config.toml
n_layer = 19
experts_per_token = 1
d_shared_expert = 0
router_score = "sigmoid"
balance_bias = false
lr_router = 0.000506
lr = 0.00353
beta1 = 0.95
beta2 = 0.95
grad_clip = 0.5
batch_tokens = 65536
train_tokens = 495600000
Below are experts of layer 10 (counted from 0) of a mixture-of-experts language model. Rows are named router (the router's row for the expert), up (a neuron's input weights, with its number), down (a neuron's output weights, with its number) and show model dimensions 64-127. Each number is 128 + 32 x the weight over its row's rms, rounded and kept within 0 to 255. Numbers have three digits each.
After each expert's rows: "mostly gets" lists some tokens that are sent to it at least half of the time. This comes from a sample of Wikipedia text that the model never trained on.

# expert 4
router:113166089112162179163162167131177129114086110163110166112150075117137070128126124105125130126136126096128105127072137184108101193131160052116123154146113108073098096083116204182162113181123120
up0:102117101056159186076091109126134122068095129100152108110148150152141065118100122107105097115136138136099141116178119086180066114110085097125150192174174089127139174114149131128140086116171167
down0:149115149157047139116114135010079081180139102086085096157147187080128103075139102102093177100111189120147155075096162155105167124193139122143119119134121134155127170091118197090097099105198169
up1:066135144101160129135100150099150068119148122113154133109105153114112100118087075110112110124219137153087130128109150137149129138061111098109096144106173138094100131118175178182122160140148115
down1:137134151077125047192100117000127137100171127163094189145133123137090148159114112126148108187130116077107081197151064130127089073133145123118126131114090166130111143098123137135190110094157127
up2:119152104133158121157137133113118096128154116146125133105103143082151090121112159185144136076150157125103135120123161128121146157177094124158092151079140165174120102165092082155126122169123132
down2:145129164147114098144144161000108109109109129155076147131100135168121154053033159129072184099174108149120127127150128135115150113116131076166138111163152127143191108075101112155143152134180053
up3:099137116158133158167085164145102176170131152117132137090161099126144165123175075119144106071127103181119141119141151116121141157092122136045047134205141080185150129068194156108100081166063076
down3:150087108085151177107099119168074121119146156076164123137128108126077125114125089127127144106135089125129082176136102109158085154109123171134135187146103151107084158175145143156140146092131093
up4:133167167084140154111166139098142177181079146114174073154087129107208165113142151128133092145156042160102130097181124131145110147131055157124077110094126131093174110184177062136133144143094124
down4:142148126103110121095092149048145116152053148064135168134080059112139170147102139101134093100085086157109131137098112108096090121055061139086104171088148142144114125183158108026137130136161048
up5:180170146135147165149148161100095140086101089174129109116099081055064059168111168125171133124107086105099114086109083139132099100143122073090130126159102126169155119124121167192135210089171136
down5:119119142150095088145125188000108116101167078137090091114147163146100155102158101168094170131144133114107109121132132140127127116169092119117126075109117127135129123131160159117088135108131116
up6:115121135131127073100152151168088150151129129164150100173222151140075147169105100088036137184125129134175151155115073127146118059138117136142065144162160115155126139112087072133129154089130113
down6:145093188120126101132136044168144128103084050106067096136097100172089140111071137111101124123203121126127081071145084128107145124102107102093104137144142121172113138145119131142110146157092181
up7:109222107099125118130100136098132181122175145125099115160103135122141098162094090126201120069126118106130145168123172172065081149121127119130158096123162088097062159136103147115074145160078121
down7:133183096167149104176090164050099138105166115134119145149119135087140163141089141138129150103073145102138136090082151122164101094205145140155223156138146064131105159097115218117075154160115153
up8:181144112097138156102124163106157112144131134128112123115196135131149151091156141131102122107077135143116118116142086228108083115089074107125123173110148138090127137195129177179131151124109116
down8:096107120096175148161159134085122132057086141096148103095093096122146140156116156159185117113054106142113132177147089084131120135211102108158177138083114114069117169136160173134131144098147163
up9:157153194159108086138137148054161088147151133129138177197115110117075130137132118160162106111130157142157138100153105122136132125093180117133124172134132133150126089131130135182074060087124111
down9:071166120137161127125152169000137116151090089132101155142129081146109195147142124175134173070156136103107092135142110186134125139193136096089210150144154126168046137144080123114200158114135133
up10:122142132144124126134120156141122118090085156161095110111105066103137125162135130150136132163069188159129126130178123137157132082120155107177114136135128139092097129102176108118108090142152143
down10:149115160102123162129120093136140130128129126163140098107177113128143086122123055116101127120174161116123164162084136171113127122142117051149092175138168092134104134096119118182121028134120136
up11:128168094166060112108181139112133117121148146139154146117093122159189156119121132143131130176115143139127129112142163103120179155084191131177071172171164171112061179149117111072128127185145131
down11:106176128092088130164144145000103125107152081137135077138173169111144138069096112111131119124111102134114138074091124084113165094110140157126173123095123122180119083114064089120111111096168116
up12:153165079144117161152136158108138135063149152056148098106116128197164164171133123133105113101109090144090123117096163140106187104154145151144167145098141137075110127115164150100143153152081123
down12:096130225153150148116147180160103096140152131060087153148150072158183094095148084086112101100069083097130136066110142159133104164133139107101075087164173136142084173145107145106172142132151179
up13:161088194146074099149084134143121171126132109099123124137138174063138071141070133118169129121132183122106100158133145201125108131154088150056165121175151094174129142105101101197137184059167173
down13:123067151141120122137130160132141146137105083123102113143098133101149144111163117181116158069109092127105166109175160212136125127161128138134168159158236094168137164182123156143054182164100120
up14:108086129127183175173178150135166167135146142120089133136156154096119113118069112082116137124175067132114139125178089111125077088166134124186149144121164152082093205115125145158154111194087135
down14:123118080126104148132074134012134069132131186094140144151142104161165227144112157115151157158166149136189112165174143161144032129042083134109082140087167160143115131184105116121173135122149163
up15:109116109090082127127153123090122135097106095095155166116105087151169131137148100176139186122145103135115137156097120082138099074142146098117165099166151140138111132170112144091153106107179181
down15:170106128127113133160131155221138124137157133128110132144180095113126121138120167153165191114183117137170142127147094068143179107181114134175131120095122105118168124138091079101149141133167095
mostly gets: " new", " other", " American", " public", "- List of", " local"

# expert 0
router:191092132142135146108124150140146146140189180131108153170193197119114131115130128094097148174180153140124108119111101139103160171132105151136069074122120107123120116122103080130080163155226146
up0:154165110182157155119178105122090175101119147131149115086150115082124144094137147102096145134121076058088122178154150048072103054142126121095142087108086067134091118144165099106148096164090113
down0:119151165142111148128158146194205103142122168150173154138136097100094149121180163103102120118113137087176161151099095124128174121150164132131110151139164149137146147098142139144159109107153135
up1:061117115162122159116090104134066124139114119196156125102118151141138096126125159126097116123119094053046170075104147106145130188141128163154120187090188110153121160118145123133147137125128040
down1:164202201113114149131131122140123156082111097156145144166179155072090139149129136134111092135112139066129132153130110115126140160122121098111204078100145111175150163130097083102110112070168152
up2:087141151128142132168127085097129079144127153162120157159188139143177106120095121101065191078144113062095104194153053146121153114111102159075074089130156076168135168102114118092150119105182148
down2:151128111128170123086161085211125054147112169123155143109146159151130122054094124126104151100178138152174150079115148118142105113125103117169143147130191125160120092128096146136123077109134112
up3:084116149123101178144114147103163123133129160134133140067074149139159093141159093143089083183128137111115130154121151155118145113134078054105145105128152127120155136119135123102121155111076134
down3:147130106158142119121152073000134120154084110101122091124170123125102118082115132121148115107166149114156132135084169135156085143130185177091105148123168131135106134132175150140150154095121102
up4:159159149119123136096178176115143090116185140102138122135137084066144083169144113155085112164150147120134172070153102152122154097121132114105161127169103131133059146098151138115149111071188143
down4:146099139149127165116164139000158074171065123116078159144158131104154123098133195148154210155103117131141172097120110114146142132154171102195143136114123119142131129139148101068080147153125079
up5:177169160106026089107199194061136168140138150144154157148123156163121117121125090112126146186087106127117139127139096069134142115072181143109090081109123069174163174137169132114154124080136146
down5:069105140121190080165148126077127143146135138128099069147104104144123156143119097109102196078138069154085110096163124147132182121154157055086132094169143100121075194124141104158124132158135153
up6:160157058153158174132088109119217104138160189173141105122109126139111104193117100103126146106133139129115171100118140132075173092105112135154076139106090149153188080064115142158136137158131118
down6:080101142093151123128149146120071097085093126112146138131157193088063145160100113111119062130068161140152159147123128124102118115178080088176089090162105094150158150164107101154150125114143115
up7:128145141142124100117075123116152134146146140097131116124129128119151158131107129100102098111083144105135103115055102064089087093118114159119137130163058070114129130073107107123069174112125159
down7:160087200088129127124157105021126186122081083146158111116101082086167166164101124133160160121152095133122107163154200149188041166129134094077139102142164136088167110126108218106099116187132098
up8:137158078117077129118174116174118068167186118169159148106106143055110086136125115135172123138103086168117182132142120129101159157139151179123126154153114130122088131119067052114124139120074155
down8:181163166137097106081107145168085101153140129210114080170120142131129140156202114085108085194171090162119119073152170138198132070164168160121214065043132100145131090148128158107115133212147136
up9:174177116154113189180133148111115099137180123100106166189171150154074141097179150104091131099111113187179078130130143112160139063124136087095059193201148135113166159046051118115127123091156101
down9:136145070086083119117096093195098111158100122148121133110112109181158074150109089161104117097080131114103196066121133146128113138134142102102172167147128160143130096139134117138061085118124129
up10:191159130157184159141130144121095147119138099078136104097100126158118143092107144186122159160195132126123142122089163120102138081101172172132151139174112187151082143161104169095124100127136136
down10:131107129083145142163156138216118168180126155161153155134142141158086112098122175083112116136064148118133138176127106157093095088138103127098116150127095102126128138079135156162103158161140171
up11:117093179165162147150119119146125151090099148125138071151175127079130168065105150099088073148071129096121128144110111125116139188141108136152109188113141161072169181095121117083160124109119149
down11:201179127108122137119081106028141151138144130094137188145170139099083078160132139150118095156142147098116114098097078127122165108139119190126104104112136157155166126132158089149134123153089153
up12:122108072151145072107157099094178109154128113054073124150088133135144146098099102112139145122115149140091084136146178070138137142122106106096074125118126139063052073148151118100100121158116063
down12:117122166082142137124159120122173112102161118116166175108134137097116094094065155129157116140189158115092140127138080144088103096160169147117098112147122147136167129086129120163182112170188096
up13:139126100177162175131177157144146108137217184105138109144215116160113183146086134090104091107184085129145125122125112124115137180151092136096151153143120142147066155113060100188173128150143155
down13:137094100118127111071101170086157154169090123099154105082125119072153108125087170155115189071129057102112116167077100116099113086155122105177094125081115136171151132146114122147113156183155144
up14:172135098135150139199091127163105067178163101082156037104084168142121184132156111089178137142161204111124088144195106187125184124066129145124129104204133117073156106166152119078156091140116112
down14:142121099125115088102161086021162130226142115205094135112103116154089102125147104134118114118106084086138139059130109101181177083146119097101180142105094182180147146108116137113123157094139137
up15:152119172133169131115092103116141175094095095130198100098125172157165057082104158114098140111049106141112130127109113139172104128089130125116136126121124143120151209127111084132148137150145103
down15:150090233116106113100180105161126110156120177110090091107131121118149130126175121171093124074136082152102123034142150088148152157090151195144095081158163202136146155092127096148142134154156146
mostly gets: "ä", "ö", "ü", " von", "ā", " Sch"

# expert 5
router:117110156095160137128180126142102133154096134143129117179240109160166160104118131113100157111166109137125163138115106107091165150139106160138070098088135108139117153109116113128052071127118141
up0:112079113100119160090154105118175095112151126088181122183089101091184138103140084117130140109148100122119172144080166139162095097132169115154175188129102124122117160149128139103101063121100069
down0:144122142012165092151152130199113174139113107138118113132134116136146065095175129209154132143078108072145134112120144153092115122073188097127081124094129174114183089213029163140133184155140130
up1:094138129085119181067056117062175152149092119093142109136130152122176131148117131154154160094084148113178165119143117174065119137150204055109155170140114165127159174198149125095198115171110146
down1:103127178141119102157132112034143090167092096126097178131168122125067124138190132115169169155180129118160121132135126146152110126160135071122100099130182157059038125185088068111123076085170124
up2:101131123131160089111142131135195121127096112102119186115128157152143143101123103152064171072110167180106106172167054122123088122102178117149124156156171080123121126250105090140154157060122152
down2:099104098094110108175152157155108128123129147097155215131140124157123134183144125107136110110146115132172159128113118123152200127182163133086088121136124164133093090088107102126142119148108107
up3:172167139196121126120150099125138150117143146088155127096147170032137158062173145136156131128139138125073216134044128191049150107097111166048176134090120189182172107153124161121150130107116087
down3:114134126127163111115059088067113100150142105160120103228194087173097042164101134110135110106112134143109085086118139145145136099168109082128164065080139118126123220151153112119120134151130148
up4:058095121117144154108094083139135127117086125139127101095177122150202171156112103176140122137083166114179161131090141074143139100130109112080125148087105104173168109088098140093088123138081194
down4:109084120120152145056123040114179071130198120153107116161118150136083193124088087136130118156118183113123122085136172108138076125124098140155081099115115108127080146069134099178141092121110159
up5:189178152132111096140174134135152110159138140072154052086167122054076124109185162116091144163152147153107151106073114121097137143148121186110170073078167213111187097153104146120150131142169187
down5:105135108143151144109074100157120146120086112186081162138112113126111103102151157129140134062121164101132131078113162094144161112112085126103132147142128147095115117154090085218122091111070170
up6:145181178151161149142148132092180148123131105115123149128133142167124119082143215134117095106117169178118156117155088161137129112057141102134162148179149116110194078069123087103125078130153100
down6:128126101130143095000122158181195186147135072092090113114114169090127110111179114139146194087150165111149124189109071165173093154141152104107185130148125103127141138062153074173123148134118139
up7:155107111111059119160151156135144106161090137132097132110145138190171141088147136094136169079156073111132109128111150127121103088089120158086164160095111139117133159074089133140130105161149159
down7:128150066109084139078136159151104134145123150125141122142152120172191142114110071111121079051104081169095086131162149170126073067036044108175167096126148140115163109131127068133166114110114142
up8:108120098073104125118111111130064122176149154096166128114071076120128135158135109118152147106126135199047147147161128159121109110143146160089154138175087164127089100151121112123169094113122138
down8:141126084131149135156123170147109095071162143129173134132050132107082166178138178094124136147131123184120146112146108135176096106148106056097124071098141222116127166161153138150145165146113132
up9:162080154087131130139078130144133173139141166099149102161119108124152178104115055112100122129144138157159183157090170098128162170146137142133120123139120114153165143107151128103157047156110055
down9:125116183122140120151155073000141127108104117118132104130112132146169147105147160101118124127150142113113153145116132168064165127102096115131109157113149086169129130075129155163141135109143130
up10:189194138147082138086151123154089085130163153135183084090142171213132162135182097074102196138103107116075117144110153098135125141143126134174073103088119171136214158104081124142134124133046079
down10:112134130151132118161096131127075166113103196145088106092179149115085172102124102133179140115139106164125083128109081126125083095119137158143145172146123181189160117157103095098148088123109162
up11:076140181132174128151143216138174153149114156142135168123163186069118122084102143108086161114051108159205124141102080137120130142134210118100089143083136132080129054191160163120084106151143142
down11:136112129166090106124140010151125123117120031143109122164139197161162071213160142146167192180156091077161109129135116071188115085099156104102121124131131119165145088148086148076096122112089167
up12:141141074085170123155145127098204170148144121122073175121104159128113139086120137081059154027119128104158175078097089165074118156188144097156118123170139116113162112162195126107136115141102133
down12:067116186117151056140065151120082104122163142099100135116130113133131068154095140128154179141093117150117083147183131074110074136145135122084081153174173081073144150111086063072104127116096132
up13:187138121097079146088142152135128100195129120105114128090136090075082157106147107107060174093096131089120120131116122137122166074132151115198159076106160146114139141188109063100116128114066181
down13:135140108111139160105099091145119112121142184151145133185099128087197142114133149098156168112027134116073155146178124091170150124118165144110057133097195159105081103105123170127147122100150122
up14:165157107198081201077175136177155117136127140105158118076073097123128121051180161050101177158135145113088091177130179128170114095137201095152131099121074139154205126133135123119088131205073112
down14:087171111173114156132119124094128170081101193143136147127105109134087135145143107153136064119108138149093149146123102095126018054098143119083154109167074149115137106084162111131172153104109159
up15:132167113100179126125156163127157130054101119087100131142098176185114155144118136131147100168151089120171098138140118069136101109083124153222095146135161159113121091149131186190141153140111114
down15:117117164131101143140178141000097095091100153102127119160173146129123186129109111105108138111120131140099116193104088204112234146154152200134067121199095112171134099102125121069108116149138112
mostly gets: ", ", "| ", " (", " in ", ") | ", "- "

# expert 2
router:094137110070117123209132124154077066113123096198130111073123155110086119120079085123115055139106107150033160126164057094098123131154105106172153145159107109125142112169103102078121098136137105
up0:182116086115061141109051163138149149108127111140141144079090118177171080108138095082127101193184137149119185141130160113135155122120158131080181165084076160067118169144145069082146123047105157
down0:075077129120136085142179151105131132129177123127091124108076080107170105094133148146069156102155145113185126140082090114107144147013140139127103148159161105140133085100147123118189120085116081
up1:221078131131089182152137103118129131120149134163114113186098068114093113098124143146125172110159171122131137143140160121155093142110148147107133091155144185169141115172166176157140146076127110
down1:100133235173095150137112135155151138126156103144094123110174133128159138184133093142105089103102104110138159102088124107124154146115122128103165142130089166173061154105151095136194133199151098
up2:127121131057057123126126074170153142147123083081139155091107057139128124173131156138109113114140139135104143095134046089168097105144127135178138128084127127155136148191112142086176177087098055
down2:154141141177103143182129128000122074112133149084070140150202092127120182112118090137128117162163094155121130127100115130136102145081150179063135153111148129108125120092148083166159157122137141
up3:144116139099090081129127112103174167112074155149126137090167112115169117128137127242128132134155168181103102174140138124106140228117097151099057137082139122123075122083067164163160108143163171
down3:130101176115156147135116105190175102164059125084147115100139103136094057122151159154096149157132152156109135117147234136143169107081082089133098142089144187073106097162082136137141074056164150
up4:092139136071150162127179171108148172133122118158119151132130145131168124123128110093120108121173147133134076123146161121085137158098126099083048121212118093090147173105090126150150110088158101
down4:156109151167092110086138172054146151116100070179178145088082066135151114149114104144133143135151115111100140075117128170171134122141146176148163161154196093100094121102171108130128141141142096
up5:113110124068099147127118099128142134159100111180138121106157113143121151128111101146126078118140080128114145079135139143110100189094097107099165173111081055216127143112121143102140117087111113
down5:195118147114087148182137172255145139166110087114157127122135084126153148103130157135140129124086186114124118135130120130143127107088170121132151080107182115142185155109119144135160181121144025
up6:162156122121091186124111138136185083090145112131159105132110119078080121178134166187192148174165101151151081095067119125151138120083155099109104154091168131051112103167115144133161115119144099
down6:089128089090153164125099116134152154135091146167126122194170163181171134161122113157089076171085144097117143130142137170020159158141044116165193112075147169085122114095123135158105101115118086
up7:117145189119155168166103138136077110147144126188084151123156147097136130087130141086117151163074159159088146143137106128158112113143118072083139116155066111145144093140125038099202100108162175
down7:062154184115118093118152202072099119201116133126132137117095137127120102121115090093138148120100108181110125113177127110144131097169175178090075120144101135099134132201115106122121117138117101
up8:074134115142113099117188123137204132122133087131140086128139101098103158141096076137142203096075134117141125083164133137093091065083122104157129199137077161165166142118122136132152174153174131
down8:192183145106104141107098127040186144170122099132118098157126111160143103106127136190146189104197111132142161124158120180143112149118117123144181130128105096196092124109126139180151131143120168
up9:175141114062068149106126123128080056119148057116134115099141123183150126178092095060074135182203188167126098137120107102083157104092110158106134111126147166158170099131107012161137158124151077
down9:170095149165102149147156133171159127199198178167170154055106093102086118102127142093095137068100159141161121062101116105137129096085169107137118048074151114146102159139196135163140156167117195
up10:131124149140117096119147202156078179174100135167066203093057146154222114155042102116177106119145092120095117160178112108123099133111088128141112117154104103075074126118149087076169099111140106
down10:128188153148139103136091086131182147153152107098124093108107145120144117209177134181195076116137087141175125116186170095166088120109169127153142060136179098100135166188131155101146158114130171
up11:151156184084112212116130139119109110160179112156098090126096143124135123083114092108100072106170115173069084146182182147115146133129078106056190157205127074071140111174115117158122176131137105
down11:103116155179155155154148162000147087095109186124098147139181087111151110111132180125120126074156152135105117079092086140158101104147169141119076133159182136163174167138082119091107106109109113
up12:137152163112155123135181120129190102122095090215138146080133097163087141149178147138130134156196207145118131128143145109104156131187156087120127144145149114156073130119016204112133153126068145
down12:156102175036096144170119141191118140143136132093145107074120128117112135114159107085110156131196156147118140075129114093126121080091101063137141176142122175174142135125108108119145092155106083
up13:039111101111088075144073156120153099124155122088131120107081145207133157139137129082138118114087099120147150148172120072081147102089135108144207164113125128220113092107131119136172096141137133
down13:167053129119140158134170105092102119140110058097160124123084108102115194124076115104143103118112159119120132157133164137151140143075141116103103128117140136154157193183115125124161093106138125
up14:079131110038122110146175136048130174136147136136169139109168123179204125164151160142096163136135137155147104155157153078086190135111111134120090126131107171154114143145128149089080187116148164
down14:098173102142117144096182111041109065118155103109130115141123183130152131130099123109145132178093115043121098124099140090117140169150179131121079148083078153131132125028106113091105109087137116
up15:106108150155083077166144168060064177153156163151128126107166131100121149171077159126148160139131077080124084138121144111140138132203173146152118087097137090107127065104099132119177136120092104
down15:075115131166132133142113131209166111168135154074189085133105147147093215192204123132126133085127149156108147182090148157115098184042105101081131148092101177112077163087136125096104098094101130
mostly gets: " | .", "==See also==", "% |", " minutes", "andidate | Votes |", "Scientific classification"

# expert 1
router:130130084150132171154144148133156116166130148095122131153126106115166176067166097140126162149111125147096168128081114110114109126141073126159156115129128134111200099110159126161092150131141155
up0:112110060156111092096165134079163123129106073167123157200150133160153184148179148141144137159091084121090178190151089137130186134063075052125132123066109121105069165104214087132087118112124127
down0:153161173129186139116115106255137167141119158109127063094109103120080090160094150127117124124118187152179057083132171150171114108157167218099192152180155140117162096127106145122157127125107096
up1:068068098138159219123152072195183057152152151119168083087177144093149115182150128158145078116115107109130121131119144161091193118098185126170177138208129153129131140090094178147150186127135114
down1:133167153131101056148175139071089129130109121067109091188079131145146132069059094069090130097163151139128158096147120095142067077145114071101097143126161122110128105133148063150122118117106081
up2:092170127181116109072112171100152160097112153095160089143154189173101169182131122201151082196152125135110088120126114098075162112087143116120120138130127115117094133115142149119083088090187169
down2:117092155113181127222157076059081103193164142128114155107118100133109139099104088020115183086142128119162083169100131135144114113125115136168144107167117145151179143065070098164166132153117073
up3:157152155089130121161115112086149143165078079111137112182126139092109136080100107075132160099144127141155165109102119132086130125114144137143092084166125137119118112090088099064131204145086151
down3:100067177119112155067154133132107141144145134129084170081102138154133096170082133149129101120096150131129070166136151119174131135148098111122166159098170121159151142171197151177064101142116110
up4:117097110090118220148133173118147094105153161146101096125106151172204133161171105131122094153106134104143101074122078137111170181142143080124158118185137112134186120166115141180190183135092147
down4:091130118153138049122103077109109077167115119138112116195132119135160160088115099134128167144141098168166120147154164078113140091095161127139150133119125136107117119141118091092095131119104124
up5:104067116153156151112069144111151120096102112142156109093101138104107145117155132153134120124099185111125118107148073139157125123083136110183099117153171095072145134164208153175166121125171163
down5:158164144132120095109143102157129085163154114138096111179138077161110109137120102135127136090171138131155073174176149106077126202166123151093137131067090172111157126136052111069104111138108056
up6:110163110118128140082126177119125134112157161171142142126121168099135088095084091140110141170098178136127080105118144127204146109149132099164135143165176103124186132120126127147079113136051198
down6:128141123139152126162137125167193111166108132143138150198119087129126135170136147142175099111166090111138162119153157081149101203115131186053103071138114137161109119132084127087103140099185138
up7:128133087144155167162135144146129135065151114095098079100145084148136102100127116123181102119101136133109080178158133088132115084179094120121131139115087118164087195105141144156092145122068110
down7:211118159126127128075090068123141107112104070151118211162105172094113121158137134110145111133203135137163152119142164073165063134121149144080125138139152132098117158114115162123163122156159129
up8:086090149111193209177089171071124131130114116140145066099054115118132108173121119123197102126137107090130154097079171083145155140132129160159122130156138137142145164086147125100164126091154157
down8:168106116216118086107132145131116143158125180104147177120245155112135144060138118101078169182090162151127134130152143193074146098155113087133133122123146131183117088116073140166119139092105128
up9:112190129161163168106146160068114085078117126163130169122113083085172075127128133144137105116082081058129165123165169061097123115128144119156096122036193094170111135141135147118101195082104098
down9:115137088146201122137129085135146108156155145133128119117162169118132147156173154101166145163153102183118090107113181117170143162150108144134147134126127173115127147116140110142103078175185153
up10:169157152182144149114145067083091139164090145150108156135138119191114114116126166117169101086147139073171074109158140102114068121068141153087160121197059120108102114092085160167165145120148084
down10:084049126105116074165106133042098085073083172101105084142137102121182183117147134129144161112099121138066145163129113132150126109141140113175133132061163095188158149177167119116130110093105143
up11:104115122071080121123105102199144066109166164199119092170153145077155147146130123122126148089106099150122052166107144122088192144133140127105102134125129137087139144134205127095120080129104114
down11:184158126139174080163158131000165133133125103122153128081152137127114101082167167136140135130135131126144178060128123138147084100162124121105189138147157147131160154188133103106156174136137126
up12:104094189105117157129153157054140192138147076076125128181099124135125152173120127107202140180182170096116187128116085162165073109152090074161100145130119160149150153180115153167082111170112122
down12:105129103075157099109090093255082146123084135106095141148132108116122115126153083166180157126112099130129067201153157108104083174162117077163101116124020124099090118129100077129135088135139111
up13:097108114102166126086171065031129142158070142143154157156162151118123149123148127171110098153083175141125204110105118207130093128091194197173087114116104116166148134135151130123176079162147092
down13:150074161125110174183127112255143085177162138129126155118115077138116071106076151171114101096208138097137142189120142091128106145162141117118177115139166135171111137122122143113046109085113142
up14:109128101140133178102108157082151157087067176151070175146098089139142071160098181147142153166098155077157156098106143120068083104131122112140129123143145138091093108127095167141143134176128110
down14:143055177114099085168135126209130060150171131142153140120123117187164103177158108119112130093172099109113116131181144149179108119125157166092163154150103112141085101119116100120121105119137158
up15:157162156108225110166115145102172114167116175147122135124078165145106125142158131083118099121160128130132123114129188116200138145118080188175134148144103139101134059182166156091152153088057133
down15:143062125159094092134144124000099138146062154124159178109227103090180115093125140099164095172109161089162118120099087169086081149126131097118102136137155103100103174093084121083132091180176122
mostly gets: ", but", "\".", "\" |", "ation.", " while", " that the"

# expert 3
router:121144120157139166165151169157147116126184134106127147128147093117111154104132140107074145175144164141096128167104122143094145167124146080157108101094101080113156147100127135153065116123133121
up0:071129148021112054135109166121104138173103120079130124154086109184151139137171098075143127125173229115093158115112137137108139150118161133133101147134127131131122160142122166110094131092152107
down0:125145122183126118160131124019167072113145149153120147127101111100119118148110144076183183148095122120135096069100068138166139101149114141137101126092166121132180152139121136136133127071095193
up1:148102102082119081133115165114077110124144121104148129102113116169107129176147052143176138089137192213129164092143140089159124184078153151109146130132133121137160154108137147132112128111107090
down1:087119112153117119125157192192116155108138103116063141131090084091151099090139170130110116161096147123068116097038126165086094109153140131174149123121133135139081098176103105127106135037112115
up2:139149133153099088136098142068102105155124110103154074149073100178096034145122128134104122109133207091135118137171121112115143145129154098119195138180140154111133159098143133104110170102152157
down2:078168158108139143109179095099119104132102143147120123167175128095041137095137053108114160119125109135157114126121138123135140116058142118151107150100126121129134163143108125069209105109088140
up3:186139099166152113083150129188151051112189177078175110131186096137204151126122110113091071109065081111086143129118178173132118086126037118122146099157145126133127112086165129123120135072149123
down3:180092059067137208154109111067176203202131044143082170128128134171152135122125162095125149187154145077166124130150143176110159107201095115095148119146168165089142139144166126088108195162137108
up4:155137092126167144095156157187139189132157131160120176100134099140055104137139125070104089120109091124127131039096177172140157113155170191146120191132087151122134104146120085169111139121131103
down4:109138131157087167148143100178093161122083120078121156159149124169148188125150141216139168145233145123120119080169109142130136143149142103099127087104113110114185116123154165150155101110166112
up5:151149142150157102111122131105171085155199186085151117113110136118126098106107139099109096074111166116138121163134180123116137091139094152115106086126094136093146146131130133104215178093123132
down5:153169140095087108145135182023081163120064132173100077133149102109135119142137064098148174124101094079124137133159138129207131117155126092138163115110114191121109177189132129106137088166096063
up6:120119175101166111160120142117142119130161069118119148044140086129131111145077167133118099054054159113119075131082126116053111144150169136140219131106085132086081106172093152056155145143066141
down6:105115104167132166099100115102144079144222112169135127161107138098098190166147139106126104087156134157182128092184101122183116138123175178141112130145188105167163136163143116095167077146116137
up7:124140122102141116141121131106130067148099129087172159127100094130125115123142178158118125082113172110134132107163121112157120198097190041102126117130142147166146146165104214142131169147115167
down7:139110131175095155165132101255074089163175139156122181149074131140106165088114158133106157096078101093099121097153126110142101168124104114090142128106095118125109111128114165112122097189099139
up8:161136123193118132132129156210146126110206126150148169124137098142114173101094146127150216124108165127107109176117088163166085094187120132090101150117073177153095133119079117149160071117151102
down8:154157043074161108084131075072130108110099098113168123125119132127138150100153134133124089151153125121120119043105098141142108130122113128185144125125171143120117073165165124186113113050124089
up9:084099095164167111134130109142106080096125137119172067102145083148106081135157146067114137137140126114115152154154112160110151101201136125135150177077101181105117151098134095164135125121131143
down9:088178095121118182135146092078148063161101092107179135124138139089090177106146113151114129164199145187141146116096168109116146108161084113129136131115122126150120073167066116126115094115161101
up10:146115102178120145106086103126225088149167166122130129156139112114130164103153141097110142132145073142105071141097141138137066075120110137155158147111119130088056160105138128139146115080082122
down10:151113109093172098110103141003109129112136074098135106193113193194163092175159164056128141076102154072099128161200129160085115076128103103115165144157165095140143082177148143122147134151159127
up11:101121168081078129157127152055153097152090129126129127165144045066167146135173110120134105152083114111096168097132117105071117072111165133151156082137182119174107180161147170168150119129140130
down11:095141079155139110131146082255138175128227129107142134152093182159076142168112059089181097086092113068173203127121155147163148149124061116123147131142134084156151048128141075150088138149103148
up12:163142192136174062084152137105110105137159187109182140189133130087116139126102109142123133152133099132104177154166168097124096077150055088119128147111112145082133139161164138097095184128108138
down12:088160106098071116138129170000152156139087138198135160114120050140150154155139108101096159091153112139124126151196158132190130093190139132174193140185170146197104147148147128077173126100141127
up13:097052083143078132133103106063135084147121143078161096113135083161114129123125166112100168080117079184123144128174156145153167101135163144130180171111146100173112116164160160174118088115115091
down13:167102132116155110140121126255098238076152121100125102173112145129090141130159096137088081144152153086129101125118156098143137136111119097159129144077090088156153104097159149131168119139160072
up14:130125126137156101139149083122085103168147182125113114115098114085067080130146142103122087122162126107183094086134097105159099074140119038095109147088072124067140158165089145106106112126151158
down14:107128143189092127145142125029172101109125173121172085138146166157177200132144074118159191096121121133089137122128119105151090094107131128141191123151136093173136166159098142088133093130060141
up15:112097133102180120135103113182107081092096133160103102123075153109144122168127160090133157145079077117116097105131127119152044159095102149120110131142111169134105147173101109109162137151098111
down15:125088102108107190159165151060128122164126081166040083090198133135155123179150130181199106108148162145123163162079158145138104156176108143084169155123113126106139089138083128152133187172118143
mostly gets: "=", " | DF", "|  |", " | MF", "| J", "- Species:"